Below are experts of layer 3 (counted from 0) of a mixture-of-experts language model. Rows are named router (the router's row for the expert), up (a neuron's input weights, with its number), down (a neuron's output weights, with its number) and show model dimensions 320-383. Each number is 500 + 25 x the weight over its row's rms, rounded and kept within 0 to 999. Numbers have three digits each.
After each expert's rows: a language model's description of what the expert responds to. This comes from a sample of Wikipedia text that the model never trained on.

# expert 6
router:510545519506516479507512482514507498546473485498513499532489515531508546549525483506513444507510498495526487505499521493534541501507487482516490523525495515494492502514524510473529458541489453
up0:482521496519500536540508529463495533554522490469515504518516476505485521528563470529478487524526562538518494542459514493525575477511523517515502514528505520487532462472499491542491490512535475
down0:540527481490506545486529467532477591519476473481547515466482539485490491482484511477487492533451463509551541503493518495500524516482484496484498465495496465501482474473489536499537527507503492
up1:528474521517499482482473477514468470532512515551508520469471551489519523514464477473539517495479455540489533491497469503488519502496515479573538491486508519529510548537486479483461502514508499
down1:536473508488463492482505523481435517520506511502519476515500485542457545496504516485511554482503490501477563498501502504520509514502486527480492454468540494488476484532494494539500535524505543
up2:544544505518486475463479530490531454505548500536512533493515511570555558501526452492505463512497506511552516505512498487474528506478491533524515478504490516473521536509464490488539477501522510
down2:549456501493467487453481514520490523504494522492496496514512490516504501505523498481567528482499519535501535495476510491454509547507515523499496486516525459513540514489507567513489494472476488
up3:489501552515512431475508466508527496477501514474491526512498525528501502531516476509521476531482486512491468479540540502492540513464524514483529557544513490459496458517522508482528530537499491
down3:497468480521544498472448497470500526474522545463480543503459477457534517482527490489494514497462581529460493507488511456506527479502460513505525485506475505492499527487490532519504511472500524
It responds to: Digits in areas and distances before sq mi or km, and compass words like northwest, south in location descriptions of towns, roads and rivers.

# expert 0
router:469493486486528479510483465497500508483456508498499493537496509496513508510493524490511514537480491520516530471529541479534510438446522483497480513511511533474539478512510511492501514531476456
up0:526516487538506459508478475505525502493510497519484441500542469504526541498500503517501503490485447560508499531507522479503518490496493462534510558535482515512505494519502486487521555518443491
down0:514512510532508501551510531530526525550495471467530485483488482470501526486521528485502482478513482539496504539485498524487489526510512506496485487511548500462536511550478495468515518495504494
up1:498500500476510451495528494532528507495503512533479472504518481492537465475476510519487499477488516515488507556507486472462479487533456495516513515510566478523492497510547488477516494518485491
down1:511479487511555526522512532507496581492498482493499514490473480470511533481471547504472492498472497502479528462483509494507508537543530483493525498468493490538519489482491501517470491472525515
up2:485512527484527456438521515493585513517506507498532537521531477511446477508518480506518463547488489465510492459481473502542505453470519516499518504495537465494521495514494504513477488526502498
down2:468517455535495519540505509503520492480495520479502479511528530552527466515531476498482494476547476520477486460504481552489497512532505488535473501458507458481505485514511528495505494496477479
up3:494503493521491454514513481506532477493507462468498494545493499497503498488499482472526492568488489507518490506511518463458529448511511461519481499503480566513544501495509512460496512502493510
down3:516464501492493486490459509512524534477478480479512514494544511462484525464487548513479476527496486552499514505498503481503464497530531513435499496507515488530497453549501515493530516492528472
It responds to: Prepositions after change or motion verbs and in ranges, such as renamed from/to, moved into, 45 to 64, plus table row pipes and line breaks.

# expert 42
router:520467503517521501492504500536497533495551498509485536498525494486530453488494450456504503508465501442518526444494508483501499519491513490512510463472477460530555527509510482464531499550488539
up0:502484468468534516519472520526488484557458514489461495534543511475532487527536457499493537444523479540542482491531524520506494479498462492523538505458502440488485468483495485527516495495533473
down0:515496475518525503484497458531486518483497475496503509465501485517514510527515516493476505506520504471523478499516452506512522474548505555506488552486452510511485515471525454492497477489517502
up1:478479535511485523524500488503500489516486452461487490532462507457447514454486525526527498466490531487493507491470501473470498505511464512476477492527507529497497528518521468471489442584523496
down1:473478547491466512502548521501473493489471467502539515510465510503483468468544490530469511506496495512514536527508513521446457551526483485477551538503479538499424497499517494479466523518523515
up2:542503480467519474524515489471515523500501514476486443533496501495506450515503517500462472486510429506483475469459506517514481505495513478516533498499505459500475508524495515513506490459509485
down2:488500469490474481508505528441490485511474499491516506534497502542464525488497521466520489515493488507485488470452519549481476497464514461513492510469538486487477467562549472504513493508493501
up3:542476482482519468485498528499512479505514519493529486511509446500523491491534531495502456507462517479532516511506520490529500491488511513498479457465503526482503518521511474521485517485479487
down3:451494512470492467501532479502516460506495513450500456522493487524493520492550473534460525508570517513493503463476557524479526471491533569529516483472479507470457482534505496494436489498528472
It responds to: Evaluative or comparative adjectives and adverbs in expository prose, such as different, similar, usual, rare, and periods ending paragraphs.

# expert 18
router:536489506510484524505505503520508507473535477521500469557509493517503509523485495440480520496472497436483469448488510505482488480464481496555495493481479520495533508494506478475497459533464532
up0:510472522492483519486468485503507495550533464481491486476473496463499541537517449480502528528486463467499482473492535509459533473480497478509487483493507492476482538508476507536531527460486478
down0:547507498455539492480462533528446517516529459503524491478444486472529499508483473508511524489473488495537544514548552467536498552532469516509501501518515512499501476537525518515547518469511497
up1:511556526477478473534528509474487498499512512510502477523527473500502503486487509521493471516486504511434509508532468467468460515507520494518466487484514501508516520485532492479516465558501540
down1:502484525521509452520534519479518500495476492467474464527501530529474511468469527536514502487515508507487526565520491510485449501519478513516467514484539447479490508473520515504491523544497544
up2:565540476495494514505501500463444468480467538492528442515518522513490474516498508510473503478503527502512511500492519513489472486492544495488504496522520503520507490435474518460492478484475476
down2:484487469520475506512513480501492530464507448512520541488502505553457485517469487469464472525496498473465511485490510539481477500508485579528518508509467502482453533462503495563541500541518511
up3:518515503493480510562501510480515526452484506468511461479497525471515506532510463463466543494493540475478492508551507471512494494531521479474495544504478503532475480485534522502549498463497538
down3:519499516502506512514503567472451484532504501477512436495518491490460478465493515541545538528486540474479509517486519513513502517563511528465516473477501483534446439467481505508525509481480520
It responds to: Abstract nouns and opinion words in critical or philosophical prose, such as realism, aesthetics, value, plus first- and second-person pronouns like my, we, you.

# expert 38
router:515479497523528467521533492493469503530481514502493516510529467489522521431543514474525500489459536474502503522520531505462452488480527483511493527491521514506511497501537477466492506515500514
up0:535462505508487485532526472489504500467542523480468507490490467512514498475461505483515537470506497525508519503473507499469518448461501498525504486516490493527508516520505505504526479520493489
down0:513496513519504512536518520473503617465499516487549492484527500494467531476485547537532484465523493537508463504526502494494530508529491491443452478511488526496543512485471473468504495512456464
up1:498487484524472522466496519461521474523487522448503505473475481505502468487513512447497487458494523488491478497509520512488455515486522455495458468473495483489515485510500497482487526520503445
down1:557485499503495543517508476520538536503488525493524498519527494513454461468492518467482474514512498521483526494515546529544521505513519522504537500472485531498466515487526547497568489512507463
up2:480475496488449545476489529479491486517484500491468522532510454494526491482521496449498507500485508496502488490536510521459497469495471477505514515458467441471492523450500480483508486474515517
down2:493509470480505423480543529543528504500475551475504472494512537501517495482491539543513458509538476488479468515484504533514502510489486441478492490506485484502532529548508469479482511491527467
up3:446537532495509499527498510510524508504454513469524522468522456504492522434513531442482489467438500549493518504477508484462496486508475503518528473515495527521490484535495499514505487505528463
down3:538496464515476491500473487519521507476525502486520488468488518546457493486527497520474451500490500514478470482479495540533492520474542516504511495517429481473502505448510536487529510485518463
It responds to: Pipes, party names and result words in UK election tables, plus name fragments in sports tables, such as Conservative gain, hold, Turnout.

# expert 62
router:459450530507483497503511484480484474564483497501512501537477486509520503464501483516464465499495535521537516500524486444527533495463469512490519525500512523499551532519533468500484527518488456
up0:500523470506480427472500470431552463485505490506499507466542495479478499498493494493489528496465528482467520495516533521487528496475443467545528529513525454460483503532489461462477535525482508
down0:521508504503514475482508469465477537496465499477508546479512505461491490534535552512501519559520511480491483512473523512501525508504535520520539520490476474526479487485468497470516506486541527
up1:547496510471517490493506469470513504502464487467550460487505504526532480495561496516504534513489462555540474526482543450526554511448493497525477462526526485495491523506485537520490526506494469
down1:505486489469515514508502508508456454526486511475501484547526519489513488453475515464510512487465467540489551515504538503525509503515499474509453527513529471510515497516489486463450520478483458
up2:534486509517499443540539484521452508498499493477513554485460511505539504502519499513463494537506466470533513492525512500527514446512517488519475517537517491531559517532509493479506539532473467
down2:488488486489517477506495486500455507488510480489508475521508493514524509526474487448536472485509452537494506523541517530503445475555452486493510510469502510540522500528500543479471547495523492
up3:500493516500488487537498478444513471515510482505490500530517487494529457543541487503476498488494499528509465537465487513503532444487508499534477494508504515514468526465472523517501475494493529
down3:525460502499509497529509493532465536464507493528514502480523486487481461516521477467540504502480478481495511503496531475537491539508504509502479481506542512526511502448481491501548515493489510
It responds to: Auxiliary and linking verbs after a subject, plus subject nouns in descriptive text, such as may form, are helping, was originally, stadium.

# expert 16
router:486514513529482501519496454471490510499467500498468481491522490494566506459494492507497497487476490465474532513504508511479506497510513443516479500507464481511519523524476485505495443510519500
up0:482526475551494464540481490552472499497467525481488515552499496472474454493544503518447479547468487520504500536501508518507533454483497524494503538485492449536484497502513511492505504503519537
down0:501506502505492535479458502498493524471500532554480495511504557508449483473535517512493438489461488486493552489555480482493539467521485521500511549487501467503502497493482483496491493493503537
up1:483492487531499503463543503478478495472506521499496465457488492492481547498448492483509513435466507473480522470459470481483521513509501461448499508504530513521531499522451486532497494470511476
down1:485510494536577522512467454473475487506488507483483567517493487517500490516510486552456491483515495485468502486509494478499510492550466563524507477503493483528513498486529516532508472478514513
up2:542494470486526504514503471475559533504523491534480504486487496503537531512512479496451504461530475497506458478479495484488541519473558503517509485514487526513499512482509488544495507497488501
down2:503493509511523483492516481548516540486508499478507509503503528495502499466480471516524507553517507451491480504466479478477497490489464489476467485482522487495490515499491492481494485471542482
up3:471524501491505475520522471522464498563485514478505426449488482519539487505520500512448471512480477511457500542500465501475488460488490517487523558496471479552506507526518498486481486493466482
down3:499509488513509450511473459514500522491492506531493466519493551502496518510496546486527454459490524488485510500504508471518449516512501485492506491515497495503501480505509473495550475521519491
It responds to: Dashes, pipes and words starting a new list item or table row after a line break, such as - Born, - Education, | 1995.

# expert 11
router:441524506507518503501504475504509443504504467493511499493533493487480524524520543482517502503515516523448522492472457480468494441469538499515473496540501482487498503466515500498487501514498484
up0:469519509493511450464486473457475493520498524488523455485507489504513536530534483449455495479511469507494484473481546454497531507494502469449550485507486463479489530482463476450497517456482538
down0:552524443504504502515519486500511495501461513516453463432493480493501464537487497529505510489493459496517483513506473524493471487491532471491500557517512505480516516504477564515513534506536501
up1:499507489524505501493527487480512476501500445520502491461584463473482508506484505500458557534490517505474522526456487495509508511464520520528527489546509470501489505504480469531455492506511548
down1:457495505502483500493526448501469512470460468503490523513526538467506579529453526493513475513502487474495497462505497499507485501503494470488528533504516507481503487497508514474497513534493510
up2:519510485500469505547478497465501536502506515485541492499501491499517512516503474468526517475479510504496516459490458526450489493528468528466500493496495485513519505503458484459500522462478460
down2:512484476475514534489507492530472501499506492508494482527505469514528521476528483518513517530495482490482488493500520503510523487496519483552492503483455488498517465494449503454495478468521503
up3:481511497488466513517516463487522495489473536489458510513474499480481546500518499518520493494489515521479490501519478506507453489515530479515458566504499498513532485506516469470478474527471476
down3:518473490495502493515502525510541489478481507486433466504509487448530480477523535486479490484483535530462487521499544480546479541527523485499465514521498520532499515531504504517515479428492530
It responds to: Prepositions and conjunctions that start a phrase after a verb or noun, mostly passive "by", such as by, from, with, under, while.

# expert 17
router:496438520506506524469504486517492500510528506453482524513482442521504478470502431489493482502475553480516514468530518432487494479484511497493494472529478515500542519524533514459465495508465567
up0:484449540490504484454531483529491473506504521451532490464478449516480483513493479519480521497482486497469502508502494489475480523514489495491496527495521520468550534524524491441497498510477492
down0:495452475523496513467504478545487501497503507496504521520512473498473517490528485504459521516507501514475498506524543487521475510502526493502503522502480553436525438515558551518507470482466518
up1:498493484493518471470450501460454478466523556523499529482512453472474520537498494454497491525505472492543496509465497470531529484478476540476467495478485513517536504515521509562494472461537502
down1:521504467564496472486475467503478529505533470499527461512526535492484497537505494444498475489504511479559480518516497527508479471524488535503538513458501475550483474459507550492521459513503489
up2:474490530539482513492482537502538510523474477530494523553530518465471499435534482490498498499512525465475467453552502454520481510468497505553486438521471538464520474513505509466503464526514514
down2:513510526519467483499489526458519451542524506497427519467523521506460524481496516508511504527533511514465474524473487497476481511454520521518492491485510516513483540498512476488516453442485482
up3:486534501522504486473481475468501521543511540444530520485535521578516544533537494532519521531485488547544521528456481558511546501499554515454468525500503475491505501520523473469516511483536508
down3:486497472504486482503519515472508490517487485475548534553517508522532509477499500480524487476491498503497476488542503579518531450509517526433490577480540445491520475502498478475473462458496514
It responds to: Everyday nouns after an article or possessive, often naming activities, crimes or resources, such as robbery, theft, water, aircraft, rainfall.

# expert 54
router:451484518485496508542483473492470482491511489481524495519473464503509512541460503494532524518477536505536513497468511457462481484480535477494518482543493525464500496484537485504518493497506507
up0:420480528497473505478453519495472531510523519523492488487518506498488503490507505496482519471481572481513481425503482450531534490502478542487495477517477552530512504489511511462450475446472447
down0:472507438498527442489477463513513444470482498492459472534496530496529521495500472481522527497478522536512440518491486509550545509487433470478493491464487488512482472494537534485493494500476506
up1:501502499470497509525512471488476445507498505497467482491481500453497537503496502528532537515474526505543505541478472506499521494506471438480470468512513526524512499519514516469536530529509503
down1:484479521479518502544489480515447514479496485500521497518494478509450506481485451546488545549467467461528537522493513487464484504465515472452466475506566502475502444498521503526542482502495490
up2:477517497479521439510483464443521514496510494494493457534447463459528500464519488510488487471504490524477529493549551454468482503500472485526531512521463515558537485453530472492493509505508490
down2:555496523487535482565460497521519490488461492476500504507515474495485512498526516526511478502471498510514516515524517498515469521503497503520505536474490471530490516508496467458528498481515528
up3:480524495467487523489513514497534435496460493446516491493534505472514553472500455510502519501501511500494538494531503461478483468493509485530498513447449479495509529553451499483496491500509553
down3:490503519457495527491510494496508524488486453508534533492452492484491498506477491499506498463505516499453487489542503528498494482522523497498491505502487490454512500469452486497521462496516491
It responds to: Single capital letters starting a split proper noun or initial, such as J(avanese), B(omu), S(dn), often in names, lists and tables.

# expert 58
router:494553501499526494492500456528522462549528510498518487465502535502504538493499490502513485478480535499471480496528477526522513493454519470509478532506510511541475500512461524447512494541518512
up0:530494484503496545462530508509513539523502502522518523506536492439497501531490486509557525491494502477488501483497473500466493471466511462497492531530504475515513493514466500488491466505505486
down0:508505478502497518481508507522523498447486510483497533492529517450515490505487474467520509490478483481486544490489508530497451526512515495508511529512502546520500488526477492500513522461480470
up1:486519493454534528460539491522512468513518493478477513445536489511479507511489491486516542476519510535452499500515496510460493498504503460513483510474554486489469514506513500458493488530463512
down1:508492501483514556510493497506531477486459477533464520474501556464472549495499554552501490489521526554530538496516520514494482529516490464470496524537498503483500468488531499523543507531474468
up2:524503485490526488552516507484518485537536513485518496493474521513486519452525521537519463468515518528504489485515473526521498494466491443522461470492508502496476522531508480480484514497502517
down2:513515514535538503504511537498487536488474506499501500501497495556430528508501490523496519527560463508511457516509491517510529501489477488480521463492476521487504541547511530493538505535521546
up3:439512511433509553505446478490463449524450507501488475464532517467512558479493504483498493435470437514532492521449512512537502482457504524482479493552497492486518493503536493496492490487523544
down3:509479477469494510537469464498485499487499504507520471504463503489490491498491524524502496509492482502525497504454542576521477475496496529515496493516533491526497518489536545494492465501501456
It responds to: Prepositions opening a phrase, mostly in, on, into, during, between, as in located in, based on, decrease in.

# expert 20
router:511510498495492492507514468526517493539530508501480482461514523450480487522503496502492519514475484489494513487479483535490554508431496468496481513517541532503511553520521541483514526568499484
up0:486485465521508492520472520496546489514493496518506519523510484514480508497535493513467528494462479490513487494463477510508509533486479454472420479507495504515476543530465477522491523524533508
down0:478484486503507506491516519438468502470501520527514519535527531513480537533530505515522525475492491514538505509497531528515542493536482483519472488477483505494506477513505505506526500509517513
up1:507525475494547490532536473495553482496486511520451479479478461452524463498512516507455484468522483476518556549484473532491561509463464504457498504493513535528504570481516527478474529548492469
down1:521482449527518517499506515494486513493481473550497473461499513487462488530505497533510495537531493475551521532496461558509520509504505479446526531490539552523483582492514489535507504520517501
up2:493503511449464480527526500512541497501476508492495520516531499483518495441501485524518483488484508526565505563504503529531512457552482466541467552482548491516473516506475509493542506543514487
down2:482454496496530559519454515529493470474541494523521522504490480472483497492481464484491456472491509518524499505472507475486507523515475539504512467497527544506469505494538504515503529477512521
up3:578514558467532488518531451510516525517495537495473515468468477482513487490528534451492482502470521482526501548504514537494529510467469465514512495498500529513504564490508519505510498538503503
down3:509498485520513526550505512501503500516494475513511512473472511468489520515483509510453491487503491522481508537453508511517506528482530476463535510485489551505497527501508545530481496470497472
It responds to: Prepositions, month names and clause openers introducing when or where something happened, such as in 1997, at, during, after, 2 May.

# expert 45
router:456524526517510538522505467503531504486488485499498499513509457532483499505513483492489534517504477502519535468464526529506543468490545410492507487482493483513524475545464462493529494465467512
up0:475513489467482535507505472484530521453502506490503486527520489516498553527507497523520502491453486461488501468499495535452557469522483456494493458471511503485506492544487505471518492534513469
down0:526502490488487536507440478531503527519493492554513493497499510452540526540470506547446493475486501480479503529503486519519491532545515497505539522530517490479501509483484520535502520492490473
up1:483515491529490516492563460528497510521515540447467477516508551520505475502516484505463528560504516508483534463489477532551609490484538483488493516479513472504509520523463482506496538474478511
down1:481517486510488518487530550499534510508485494524489544510541514498526516478488494482512486554493475471480484489485506544523503485486541453479528515497497484491498549503514530486519481474494516
up2:486497508481531520469522520484505454518482525486494527462537456494493501511502490496535532476505480565480514531477483480490497494481528491506467505482514542494495520484484470477494500497511507
down2:496518495540499499536493492504478546487494542555537533510514472549477471485490502503455566484505496459498500498483507486509489499505523468492486492496500502475465434548517460488527507460480540
up3:519467519473512477504531480465489516470455485495499498479493495517490538484506460503539516503472502523471529512472492511489534537496565503521488534481470526525535508523501439508452471465505550
down3:503521483514467496537521520511533537513520495529477505515518517518521513471477521495504473524562532496504471450458498464503474484484543531470461527510501485530514471503534515519467540470510506
It responds to: Ampersands, slashes and Romance/German particles in references and titles, such as &, de, la, Le, and publisher-place fragments.

# expert 36
router:466523531461517497519503487512455501501505505482504537526523481500478520507474520484533498476528525518516521506512508485513532503522512469488484451496538492517471529501485510458522437491488493
up0:547458518462484490533516513469527529490542477511539474540473488555479483467491498504524526458481485507542509508485520476478506497497486489509478481535523510515500475498513488510465511502510546
down0:468474508535499477507475506504528495528532451501509513495548473500525468548482512524490510521494518459461495547481505489508526542523482465523480474526504549530506502491495458545546506500513501
up1:509531504506452450569566503509488481461520476461489494446450508516502493531507511476538525522514532512497494499493512482500458517475510477541482507511463453542533474505499503516505461515481498
down1:483517541521513462535503514474506493475446473500499518501552481498505455471476477475485500513497518499482476530534465474518521487519506473516488523528508503521528552444515508506493479478476525
up2:477488523509468520501524457499516511472507504474461470489514505488488539495473478495505435511497530449462488523499482471477504494503536533529474527471490483481503507492494534511512491493500475
down2:548498457481490518515500501445468488506511489501504493492487506524482541505512491567512524499491517482539484474553516530506470445444502538545476476480516475529479510447475538516491509500495533
up3:492485490451518513487500453445498510553476525504510506539477479517519541519519494527495588512500503539551553483504489452487459472496463476504544524543507518487532505489515497474512539509485487
down3:520479507520519487501486522506533534492523488496491490486488504455532471468469514521474541511540521485499460538472477460483487481497506483522452512549491568516516511510488527519522526493526533
It responds to: Line breaks, dashes, pipes and semicolons separating fields in infoboxes, taxonomy lists and tables, plus field values like Gold, Democratic, Vocals.

# expert 9
router:518523500476461507489554473467549499487503479482524494494507474518504533499514487481514495530505451500518509509508522509460519458475479491488467527500474474497501531481525454460492515546495460
up0:524472491541519512505499516521525533533514515526511528484497416476486474478508496452538474490484488438473527511503429480500477528494460517503520517497484501493512526491558532495452503497498465
down0:464488472482520493522489502517486493500485518536530503486473513505510523494446510491484486490495533463446524510521457555541518472498470487468486515565484519463487506506506505488507483469496484
up1:502536496483471486493526493529545488535490491527488500531509463490461450495531510536530466510472521511493470511497470491505455463508491501528478478555485474516497470490470492510561466547484510
down1:520512523505489520517499517524546464478494480513517511480440455535488477511462479494504492474521497463476512486496494461545517517512521474513501459493500493521521523518537463503471504490493504
up2:507496468478496504491488439501490517500508526473468534515538462534508553557527479513512482508473474461478471497503538478529552555520510520472526525522519537486436483477493514494538519444530542
down2:514460532531510501508473501513522519508512488490504514512459472541517517504514441480493496521473498486488567492508511506523536483537534516503558471477460474478470529495506495522547513459510536
up3:510511520463520447510488463500516468477519497508490539514492469501510463474471495514497498479503491518475534508502526510524504497438481520534534515468498513526486539506477494511462526520505517
down3:525505555515499485473527502520536482532512457484537503469486496526463489471533531515462509508525494499504529511517524548544496495513475470490520504442475508527481509495473503521490492484557495
It responds to: Periods and commas closing a clause, especially right after a year or date, plus sentence-opening However, Meanwhile, There.

# expert 39
router:479480539464514456505504510509478487486500466517512495511499470524540527466558464531541490469528505497501499519525500501516516483493506475521528527479458521529481509512541510519495510503489491
up0:501539489511491518485531489540498481486514507458549462505518533446528500498450483481511514524518467517487505509452503510507534468487518453506484485455509473496494465502498525502492495495488464
down0:500502449539530500498511498499477531500507492472582509493519530547464521520503491493533489530492464510494475492531527511484518467505490480480447476478497468478452433523528523497526508499482481
up1:479477494512510522519499460486485466522523504453518492481543515512521498502469563483549504526485522451502509502500459463516506511466526523537455483533462459432496506496524507542477508474503513
down1:488485483554476508484484512488539494486512466488506499514481545551467541495492513497500496546506505514497509506482525491473500560547528529522472465529572495522486463532524487507504508479477480
up2:486506540483522481547495493502521471489503492493496492489533512510485516516550487537509500512483516472518519547531491466469554449528494465505444506475455502456507541546501505505478471486539485
down2:525497493513531512493500481536514502502514490511485497481491524447516467502478532517493488522469484510523511496519479487528524506535481535491526520535492526513483527468503501510460447516491530
up3:526467516500454447518479484456513494488485511488428528503486461514497536503495486506554512495540533481481505505562499453499471503510464498483476505518502450546521497537495519485499503549533543
down3:500486508463437510502476497482483498485485517475471524484518491540498507481536441484485456552535509458461524488483539455499528507491471491498520500496507515509501470446517499492489529493481507
It responds to: Compass words, distances and coordinates in place and road descriptions, such as north, west, km, River, Route, °W.

# expert 21
router:512464516498515501509503497471497458526510485480483530477497488488497509478489489522517503490464541525498505479493501501436508533501542503513500502491524460507523525522468504499506451457524506
up0:489507496502548525525489485536509431505488502490474483453528467490514523524552471495506503499456505468500504471492470446465535524495471521500513494517508499472502546505505510512500486484520497
down0:460472502541502474493552492531445480489518451485478531509460516517482499511522466476454543559520522495503538492509487510504465507476522519496507522542538513483500492473466532499500518496553540
up1:540495513482483466479460510492498487535456523486447493453514516513523449498549483473518510439452506542525559501487486486480461515481504495493534507527504459518468484486496502479497453491494543
down1:507479499508471470543456492494528495471550460476461520510505468518518549488490495499489477483496507509470483506508475501462523483523531553510509542519591499524478492489502482535492534498494493
up2:521503480538475490500515502459478490509531489475499564525535494517437467492512503475525477490490468516476493463529474513492542494490516494518529484494497511497455475516447516543512530500475495
down2:481463507465486444500512513517491502486511509500507482535482528546486478490521485492460525544484466490507499513495513518528498533513505495542491481495495502465484517500503567531478487537474502
up3:497489484514508479489458488476447518536494451501469497474469506481510475503469514536521526554509555541462532507512480495481476460530496524518457486491517516515532481482454508502506512481514515
down3:557491499477485503492527489528551524475519553493477485474490556483552514459438544502452515495452498501520513495467492445516481477488530490479465518555519531472528510505475559492506517537508505
It responds to: Words of British, Welsh, Scottish and Irish places, parties and institutions, such as Wales, Labour, BBC, RAF, Carmarthenshire.

# expert 63
router:485553481544542481465490519449494506493498495466519495468488429468528486517488459498515427509500536505473470469485514435476549488487527516467484479527473482500548512500472515499509515496459475
up0:498505541510466494517483469460487506504507534507520494517473518504491487535515517516502484510514506487515512509515509453503473470502495501507501509494523472515517528509552473511512461495471501
down0:493478449521516512517467530492481467491484522519524487498502477516492513510477513504504487513514515480461485449520507478540512550530480460476471523461502522502504527526513502445519528421499485
up1:533473497510483504526444516512485494503497503516540516493503494506501495543494526491482503483475527471487500476485537468511464481495496476463521506531531496516497510445494508497470475492459491
down1:543477535465510496523488520467488466513526497528483506557512494541480511499513538490478495514473490470492480514451498510533492466512457498514516513511558528503503507502476485469473475434504527
up2:518541462488457488449480502486489482541502551475522465479495477505518473493499497558498470489492496536524486517455507484501506495470501501464492502498526477527510474517496500490523520491466480
down2:554466484518524522551503515488528539511504492506506500512490463476496466509522491536478503477453513504500524491507476519480530524507474467479531473517510491519496469554502486490468493448503527
up3:485547491521519451484515515494477493497504493495491467503517471466477482462509515488493515485517532504447503521520479462507494497502518499527501517520503519501527513465541486481494526528462504
down3:533464461533519490523498481509447540542506481492502516491471498524485499489486513552448502497478466527505484543493507436468492473505500459492532499497525545460498512484502513527571568498450471
It responds to: Pronouns and character nouns in plot or legend summaries, such as his, her, king, father, powers, friends, kingdom.

# expert 52
router:498499533470460496477505470481491496522503527486513475521499510492552531480480478500527531496464508477495514460536503482479486496499477497473498507529504500478534508520516447498499451503465535
up0:479495489495468505480470526468525498549524515506509520491491502450502527473497478547489472446523528483511506520510459509511485523496482504477474478577470565503493479499516535475432437514506556
down0:485513518502490523511493492485503462508512454472453512457529459538468485477502481470534462508524558511465479453493516509520463498437553510515488526533477485518530498500479479481497484481530487
up1:489563477461447459489490487515519499520529485512499544516516462510510543532505491536514492512462476476488512481517464492466529502501458514443501519500512445476509470536491486535524492508513477
down1:468531499524462465480506488507485484457521502526547526493514478465505523524488499479486536505509482445496442522482489470501524553508489495518527546488491506526496507486505520531529545514473522
up2:492505542483492480493535444485529459509528535516514489523528502517521555486531505491484527502486465527457520522517478476503498512510532456502485504501520511511527501540527475521499467511498498
down2:521490499504525519522479499488482502485528521506521496528474538486528538495502490487494484470466476477499505518511507477541537497514527516508537537471528523519540493500526490481502492504480519
up3:491512518470513491542543526456510499461482532478512523500522469526508486500502526503511498476488539527468499505489511532515472485476498471552469524490478491542526486484482415506500497502441481
down3:536499507521517490540523557467514530512512553482468485495520476509475489489534490502513498480541534536510482490512532515501493509523484466475492477479494494521500502495539493473494521492509476
It responds to: Nouns for works, research and information after the, a or a possessive, such as work, research, articles, reports, book, details.

# expert 44
router:513490513484480458528534520484512458542502504486521491514540493493515524499514525488527512511456583491540515501487504517510470496469490504514466528475477485512461532466544495507488453560466505
up0:529460517530467515501456525460488508495514502487503468487508490499524480477528520486576478493452533502449526450502501488483492473488495485483526480495488499521542524513492508509526488478562492
down0:475455491491487503478510515497468547506506537531524524568459507484484499500540470488521506492519555488550525465493482502531508479493501508509513544506477441462507511547498487517529516476525516
up1:533537553506487498449478500456489502530531544502520521514471482494519480500526496479516547539476500513533473507512508477542477473514484517492480482533505506457494506513486458520496486474517490
down1:503526489492483449494506566454493485479515518504531487465524538508508469487483510529541514565468493477495505483507515522484488489514478467518484475474491451477477528478525469502495494532496476
up2:484495548480493507475521455502482471515493490479519479503460498495498501508456460487530497486489494493474505459519554501480479471548472504486499482493518537504528494500479515486497516493540468
down2:502547501526485557478475487529485514493519470466488485495478522479461518461483502501490507485510470505483501471514512483446499518539484444489491534507498481509504521532476478509514506463538458
up3:529476522453504465512499532522493494472485528471476498503493470550496436546566484471551484483530536503482526479473483486484468452511529506551531493483494471548500522496517470435488495506464551
down3:521460490494500482520477482493505502477469551550512530516477511486531499531485530517505507509477475485504530479474459523536560511495529550501505476497480495501488537490501521534440532496501500
It responds to: Words and punctuation in articles on albums, songs and bands, such as album, vocals, performances, instrumental, quotes around titles, release years.

# expert 15
router:490468493478506495473543494499516481541522524508474496498512473484522550494492478450515472458468511501481482500489501486493496513442489428483477488447527509523528534507511494474523489530473507
up0:502485531475546500506483518520505522525497525534473502533460482497470522489533482462497513502498485489492534485508480488516451489481510493472490535517490492518469484532496498492504525470537521
down0:498510466506468510522499523463480508484497529476526482522482523493486510477550497500443483458508513515513506452556541505508502480527535545482513508535497503484498513496501503530522536498508526
up1:477539526514517468476520505526512509510492536520474469545498524507489479504537478525513512478531518508501514524491512471449485472522520469459508507477455519543492524555516440490477535498520454
down1:472497504483487518498474534461521539506499496480455515504479485543484499483531490468473508532505551494493515485510524454494465473543543508474469514481462513483502482463481538489506509480509464
up2:485534493499518510484510495455506525496510490489477531478462450513523523521521492504494465515513468493533487500475515460495485514493482502458491528492518574490497515530506540479545472495469512
down2:477496509535501462489506491514504493530482517505463522500509509492538525499491501540472484512504517542481518496472506491478491492474507513493479474480473500511461489440522537514511498503482555
up3:568471472508529507486523504519520492512512544495519511535487497495466462458529481467481496503448522513507480488484511476482545533517508514469471523522549528487447473517491514530503495461464544
down3:527544512457503519499519487500467515527529514482525429465468502512535504548489473509480516448490526501490480476540515496496501508513498556486523512512500468472517502479490480509446529495513508
It responds to: Semicolons between names in table cells, closing parentheses, and contrastive but/any/none, as in not only… but also.